Experts of a small language model: a sigmoid router, 8699 steps.
Below are experts of layer 2 (counted from 0) of a mixture-of-experts language model. Rows are named router (the router's row for the expert), gate (a neuron's input weights, with its number), up (a neuron's input weights, with its number) and show model dimensions 0-127. Each number is 128 + 32 x the weight over its row's rms, rounded and kept within 0 to 255. Numbers have three digits each.
After each expert's rows: a language model's description of what the expert responds to. This comes from a sample of Wikipedia text that the model never trained on.

# expert 6
router:055091103118108135081115141096137053160109086165119135141113157103055112098112117112116122084129121117109190127119076066125163093127166128071096100109154133108146135086155098124172138161136135151072141149113057164136088097040071121141138126112159127098139121116105087120144138144182134185136148080096106145141182094118122156099174133123087095172159132127105131087028100146115159148145
gate9:187149110074099154144088111105137138158127097095089185139144124142113149116137160077059181150108129125082102109098125103125146096158070124108062095189086125133167138085101162141062156179187131116120177127086142104162120149078190169117184095086137160101127185124181128115134103086133113093152081124090171151121143106121157151106112092049117151130109189120102098148089128111128136119156
up9:051168159146126143158122101125145149175132116151147132160115103106184087084121116150138128101123104100139178150126132101093135180166170118130137130081136134082154159151165113113118132115154164200116151106129150180122066141120191167099157108105099089139124139137092111093112107183177093133173168138117120107064114145189104124146100124255105113125061081098166119172136148186121156109141
gate10:079098131100107219148111075118152073178119086125087125151106086120132125072142165127102197188137077111074157100134159115094124113099164130116095113117133138102144163123128173136095172159157102111062195118157166123122095148115127168121194144088101171133132159125110171125147134145124110121153103108147130143033146065155112146142117150122084189133107185107102120149060167121131166147116
up10:104097140123126129123109137160139176129115163079170122115105099127201126067108160140143134129151152114067092125159108139022132129148173126118143119091119132087135144129205127120165123128111088086135156151156192175141076096109135111063140168103132139082110144101085111145067124176125163088077161106119057105145092150090104132109125161112112103215124110128135063116180127122112188139096
What it handles: Prepositions. Prepositions after verbs and nouns, mostly in, also as, for, on, from, at, into, through, during.

# expert 18
router:102105134118103155079141080147112097165149139168144167158124152110081099143116164148112166158110102113073181060120091072151161135133146064064104106113180137093135128066115127070124149170156127108092131158154079078116114098071136153099178183106155155121116149145174087088117101157158134152181106138123139125133124091122116155092178136099101078140118158083175113116061099130121155113218
gate0:102112096106084129118143097116156160165130120188157106228162147136186130133134130121132215140132111056091169085095108053078124086181159124092092121126165125151132135070106121152167117172147079134063146085135046142163095108119104132166113108099152097093088156158127101087140117173154130108105073117094150117140100133103152127112119064161094122116165128123137095117102123161144137153169
up0:149109133113118171241122060142137096144126158194146169166128130121131161123153139150114114085113131119150092099089147103208145147099137172155107084131126149103123144123133115100119155141128165127118141153070160144165113169115137157184139109159107114082123176092032156131141132124116152149175117155087161128061186056151134120085186137144103179148215154115101122147149149107135110136144
gate1:077107098084123162087143123110140120126112118217104165116123132118162087055146141111075185115124123145158087155109107093100137123184101144099089115141160142118122125119080155098104099153163120117100109131084093174052091153111139096170095084106098175150045142152163090103098136140141098109173073111113148109153151138117135136130097155092110165142095179136109128080046133145102167171202
up1:149084106143163121121115112172109118117118137187141125119122199117155131114178155135135132178137128123189106082154108138146105116107113096098106128160212117065122105117193158092098095124113114086119115170073121156093165149117135133108147187154102133153139138160189097133120158191102114177131139165103185123194145135189149157115080133098131079154146178158095150119191114033101113124175
What it handles: Infobox field labels. Labels and title words in infoboxes and lists, such as Country:, Date of birth, Apps, See, Year, United.

# expert 5
router:065097135104112148146116102130109092157138112097086169150108140045055079127111151097090165116123119124088233095119099082124158096135121076108101101176166137106139133113138152086146162158165128131082139146132078103124101130082076164145140104099148180128127150129141134100153106133182132162157130105122098192126141059144097177104176127080092121148069175099106130106076125153124163081167
gate3:145137097117095198148143080113165044162119093127089168149132140117108126137151127136068126138132142081121102157079068098131162151122151122088088068147154152124158164083090153137143180111175081131074131125134088146177111130085116182124164154082112160068105175119184164071087102105130120159152126129066108130090181111122133171094136102169106079178110121101185161141124137171101136127152
up3:118131082131102162149144098159088108177142118082110152158134149121094120175108081070105179133128064169111182083096062128091151125156124137136121146135087129094127155149165152137076149105151053091077158061139134075108107053136110071164081068134137101136120123154095115142123097168090122115127086141153096104177141206188099097072163103122141142146158189121123116110115114126134138135153
gate4:083141115113081149186112067160130123174122057167131170125105140143130129132092122098063144131136151113121173122123091083143150148143137098072094132220151146129135122102163132112169166156166124103072162139080069185127112109101178206178137120120173159130114130130116130113138121151176119164151111120094105150114168037150097153090149115139110096176138136114116143118071099195126179098152
up4:066149138158102105131141112126133169130160121167109090095142106139134154110088072071124171122121138109153139154139145136135108105172141166121149162213101106116094117136143093143087112114110167098144099145025120089132128121143164167200119073154197085160173097123070099155148132152137141147101117113120105192054142110160109122120178115165167115111126215158127120121104082145172099166080
What it handles: Mid-word fragments. Word-internal pieces and common words split mid-word, such as ring, led, spect-ac-le, c-al-cium, some-times, plus Cyrillic and Arabic bytes.

# expert 19
router:115137130123058161138136125131131112177129065106133131152151156177071144091127141048062094122122160074088151123093113127148132129160141103107096108155141135111170124138143161118126206127180114120042151121148105108159107115073104157118200136117097108025112178081159142145128116150134142147168114117039106105113137138119134078107136081096106087133106158105104091181071142143133144113118
gate3:081141165109087223140128142065158101115137146226134101186135105096156113111119155146072110147120109153147104103073111151115140142122178177126080120102148128134153125072120084106142042160076140115113167146084132146111130172119187106136160135152105136111151215116105085149144153126187125111132075132088111125071140139184145123095121105134092185111154137127185132135113137120175148142147
up3:152127164078152000118099168165081175182116135137129159107112118122088116099116114146194167107165106142110127137144084088126107167146107118119160149127131140132087145160094114104138197141163120185140082090117100135121075103118123131143070140146126101136189081157103109066117113134115177117126148162168127149135061105066115135123174148133102098116091098120177072088137113143152145136170
gate4:146118146101157169114178143083157099209113163111136144153119092124087078160154119120178130137136110094093205058190115079116121212111140086108146124139180128120178132054130126091108197134086148144150095103176060186086141140135141157116121155098125131117116163097142174167117063118133120100106161132117111115108164115138114165089134159141133169157163137157140128152087072139072150128123
up4:076066136127094133178151137102174084158115112118134108163141092099144132130070105096119107122114131108065164112171104127109094154153191076103122115152112128116195129114218149155122164139132146170124107103215138099125113127113149159157114215131148131100123161068074187150129068114106115142199106083096104131092127124126127106073146128133159106137163123131116063101131091134099171184143
What it handles: Table and heading markup. Table separator rows like ---|---|, pipes and line breaks in tables, and === census heading markers.

# expert 21
router:067132154141081136133075148070081031163117116115081142123142146102064150139191119100130104090112123092118153117068122046123140117090086137088125125109132126115133146092145132120181118158151088147104165155138087113150068130124130175156142089087136180096156125155125150126162145120110148101190157103115101117142117132034145175041157116115064138134079132114142107121078129145128162145122
gate3:102145152133076133132030146061086066131110158112128113113115143151077180175160160099114099104102155120157128104113152047131154100079003178135133117127114153105131161067167155173112133117111162164109129175167097110169112168140126149106144060112130132133146111156156161134136149106149131099204114149107113123132123145072127189084136138147097155151113109110144164122126121167137161125103
up3:094161156128066122093068145094097136119110111159157108091116164156174125142130142160123148139096141190199101199124153099145135154136131148101123118059134136139127106109093113088124092123169159176111170175094090149122150112129153099117120093181123135156147118139132136107135143043151077124095080096121097125138144108054140113072200129076138155158097110124080137099081127084174163219130
gate4:128131211131121143093091129085101112100125185122089120113143086078061147114133110099155110061106075150124136058114119114125124146099104102134172138089117125088156124103158118098060102191121142084179091097146148105132120106121154181128096137155120196127167143162096120146141167114060141060219087126104083116125101177100153069095106135145126105117131138120152090119099084111165096153141
up4:150092080153115149114148134178173171122145089131147134168146125189134110146146102115114140142103185075076144192149127124146110147131162114170144171115105114229112122160090112114176182116115122169096094118132114097093178143165116066166165200118130126124103120131159129121113090147209112150061147127121169137141131085168125135246104089126147078100148098121141170128142136114110138118113
What it handles: Infobox field colons. Colons after infobox labels like Born, Location, Lap 3, plus degree and minute signs, years, and commas in biographical details.

# expert 20
router:113118131114095157075108100149130113158127095090081160125120131094082082170180119101108152119104096137101181154140102086123145118140126085100109108162106122044144173127102158173131151154159140077089179117190090109149119087084154159139124169096131161120127143120197190123150107114155122178170154098126088170117130074084109185124167138096108144150077176090107104052088119161093172103167
gate3:159205105144112131136150134158114055107146135011086124119141130090112090114120112142074134070127138101089163105136170117169131161097119135128132132181153133153131161192095159152098158137139138143150166096125124110167156170112093185131123167116113140103181207107098135105096090121112188148147133155126096172082144129194098174059154122197147134156133179118110097152127127123092095147136
up3:148107149132132134129216121124136061123155127149198139128129106106125200151189120092157069115117104110086153175116125134153137147138137137150128118162168124157129156147135101147174085145114136195102118110178171097083070131123174096128170167149123071142058087106150145084115109113199111142102158117109110102119123119158138156117078096094121089123140065096224204135149134130123123108088
gate4:113105129120112166132117111133135093168114086180105185147111112142122122135165138092072163120124138162145154135098149080100166125197145129112096101145119138115102139151096108159139147182170112112085142131074062197135110108064165127068155177089184115128140153138162133095123147187119111164157069117118099144128128092165119181105153139112104149176027174104073137091052159164115124098135
up4:173144151196127084098164109170093110145122128135140092161148136098094138157153136114157186140098107102113133129134109117139115135121150101105129144091122108153099139112114122090143103171104118146157027067124066083115103176134112091178150092176148111150135128137125112083125074178095175187128119043128077097146078118156138101089150096097155075063119123160172184130112112120152167072071
What it handles: Pronouns and common nouns. Subject pronouns he and she and common nouns like information, people, years, father, book.

# expert 15
router:085119148109100162095091119128100087190130100118109159131112145101081061112119159095079145151141092123076194133134104087105145126120123079087085106134132154068141161072112204147182139143164127095088164120147073096109114119083063178139165131096122165137093151107156149110133114135186150180166154120105107174140143092166081162142154145128108118160094190095094131118076093161119163082161
gate3:157117140100093137074094140105090093205129088176177089105129144101116154091159129106088143185122155184095106153124120127084112119119151098061122109157158124074153122116121094131104114112135097079124152097106149161095113101130188133132100196144199136120184133128121224181080145111152162191103139124117116064112122110118132125093139110123126125173101189078161066158139112169140156162142
up3:092114197131111099153129064132138134146168149116115130151150159130125118149161144126168088092109124094160158105116105132072117170194177144141122123125136096096108143082121183152122143128098105100122110144196143122137140208147129143130164132109098114123221164129075136143197117103142117063166073089070106128046170118144156161080126130194144105086191168141172131095148140137116116147095
gate4:065133139098127154098154174146135057200138088107144149135144151204112102110134153120067081085134110143117136155122085060088175146137208120129086135129135126097146133095111127132151094113147156084096116050099081159141104165102094185142149157094102152127123135197142135141133079136082140180166131125111084139103182111146154132045126104122099098137117149114143170170088136162143122114180
up4:132161116131128139150083124158155117145096150123170137068105149109118131094074108120106134190171150111154057130102094146141178150202117112133130134083177143144142119141117116108227146156156115111125157198134113184113115093142076136115159104065098162101134113110162145144089136149121142121122200039110106098065166076140114121155194173106132114098127068110101069106119111131147166107111
What it handles: Digits and word ends. Single digits in scores, years and LaTeX fractions, word-final pieces like y, plus nouns such as album, project, car, band.

# expert 1
router:082104127112107151080110123136116096164131097088086151143108134067053062091111144120109148091134116120093217138124097090125160113141146094045109106121160171082147136099086175103169140144157130110090181119123064120123100110095091140135139134104123178126132137129158158091130109143222113178171148089121117160116154077142097144108186121097078150131087162082103090116083125164116138078151
gate0:120111121081069147142125100111127106175130080129159143150134084106125124060158146130089148126120134067090135119076112084104150149143127145059088110134181127081188141101123122137198144134169122122061184141111062140135092101084085148146184134117073156065107153104128147075101131132192147181155172084084116142111198127132127140116174103137114153117098153092131109129086158160105155100179
up0:119121140149108101090141131126094166129104150116176054117108108105096086113151130114176141159141138121140131153120091119143155127153124126071169126132212152093159106107137130096199114133090112120143169170067077160097102106162040122142075145188094143146139078140143182097097154158157207140122153128149164123094130122109094103154184180124133136100144139121145094150097109162061167056182
gate1:091145116110106181136115134134140149152117094079140153159153098062129130088174131104100142116140111108108113176085116075130141171205139102103083121079137133095144120070096144088129137169208112127084161032119075155168085107098114150152146160078111143098140152126141131103123147165159083178185109118100114122079130065144120123115189102085127154140116129090104155115050138162125117110190
up1:040150129142117180162119148120126127139127118135140118146145085119125084114154113167168104097120080182157127116128073126160114193171129152107133124088117126101145131125050131126090119140118098137109144097104128144134131112140167068154122135167063094121125125122140151122123197121193038165202148129125161137021147103134128084132191127139116164130094097102130116128056113109175091190127
What it handles: Sentence-ending periods. Periods and commas closing clauses, especially initial periods after name letters (B. K. S.), decimal points, and table pipes.

# expert 13
router:097132119105072143110103152152145112189132107099121115164120144051078130103138128109101109138125139113077174189100128095134157147106112105069113110109125148066168156072139126164212130126163148133090187097130094156110120120103105146151154109102121176117117193136122105109098117150200142171151150075093110158110170059143107132137148137151101146140111179068114193144090106132100171047168
gate9:175120144132135163150131167143087073168129118127096177106146227130166123127115182147120148158128131145091073113101049114077136112183141126084100157145140123165107112124068134141116159069120152141136160153113117155158173159120091087129099186139181145078070135115135174119126129107108130105118098194142102097166103032106103140085111102140126130164101147134107091168127062152129149074163
up9:140172128140083152133100122120050123108142091116088165139116149117146138096091141067102143054127114162150153143141155090074153183079071135165117112143084163104139141159151156140143120079141113055111111108060079070079077047122167150122130179144155082126124104119195150109129114164156096114164142047109127165159133141073112118156165136085135118157095092120151131139135150150106164153118
gate10:101145105123101197176125041130122084128133123160082137120119172116112106107095147175089164135136147112106134156118113091135141116141106128070085089143221130079140122102098169078136135141183171097096217146107046097142092142110064121117157110076115198128107109117091154101118125073119117161152137093115161142146184086129113140065147105103124132132110112101120153145114167146126125109193
up10:085079089095156146100222142137124076121109120106149189129107152162109167127114161095092138092148084160106108134138077133110155113137147077124119112117119160175179160161157026219179147128130138082090131135121116170130138111115120147092132142100080152128174121164108065165122063094137119164110148132118109141161134124117087179128048139171193124138108117092134140094122123124136182108130
What it handles: Quotes and line breaks. Quotation marks opening or closing quoted titles and speech, and line breaks after section headings, with dollar signs in math.

# expert 4
router:061116092129135149106119116123105133151136112084061178149109114055088116112094123096116134090138148100117164112131150097123172089121139097066100122119161146058152161136085159107110191132161126154082182129142095104151094179084121110173139104109153175118142155074143142112126075109141103164151139060131069181064141083131109180106171139126122156127092120088065138102061124146096118129184
gate3:135107166134109149102137144123206095151129064083089173120126147139121143080113158099062120087121158141079160160100095108168131152164132105165117139125128120019087106134121139114178131125156126147105126111178087117174126170113132195136163149098138184110068133174129165080128139105201072217098173131109090130164110090148134144152129111125117139111118153113169125109092106178103162091156
up3:092110071083138147157117130129128165127153134129159108145141105088131070198143141139101157126134117086115147109126131097096137103141100132107146121172080137118128107121189129064079172126142184145156130145091104103154166132090103140078129134114147147134199160128189072124162115231114089109149092155123194191108156176125132169105026133085131189133128157159098148122112151093145096111150
gate4:114103174125125111135116070127115120140135121129121106138155071127152093168159089131112112164113112070163177057113133104155139117118128053124129142089166124107163125145096184114135109156165125158091176125135082126105155092089166143192168090104120177105032145122203102102141125133110189200171151126084132119090120082137130088129111121150107152113211095148123163158114129103092098058127
up4:182174157123101143104115160118129093140105078165082167128128186097125145113144170092134132136145145096094132125147122111070127172155129110121106099177121142132139157114192156166151076096160103108123118133160140109125075055106107149100149218131102134108140138150099092079160073120152145092124120152110117088188130092084106219117119162117109038122098143082172062139164106151133179093108
What it handles: Coordinating conjunctions. Conjunctions and linking words after a comma or noun, chiefly and, plus with, but, or, and table &.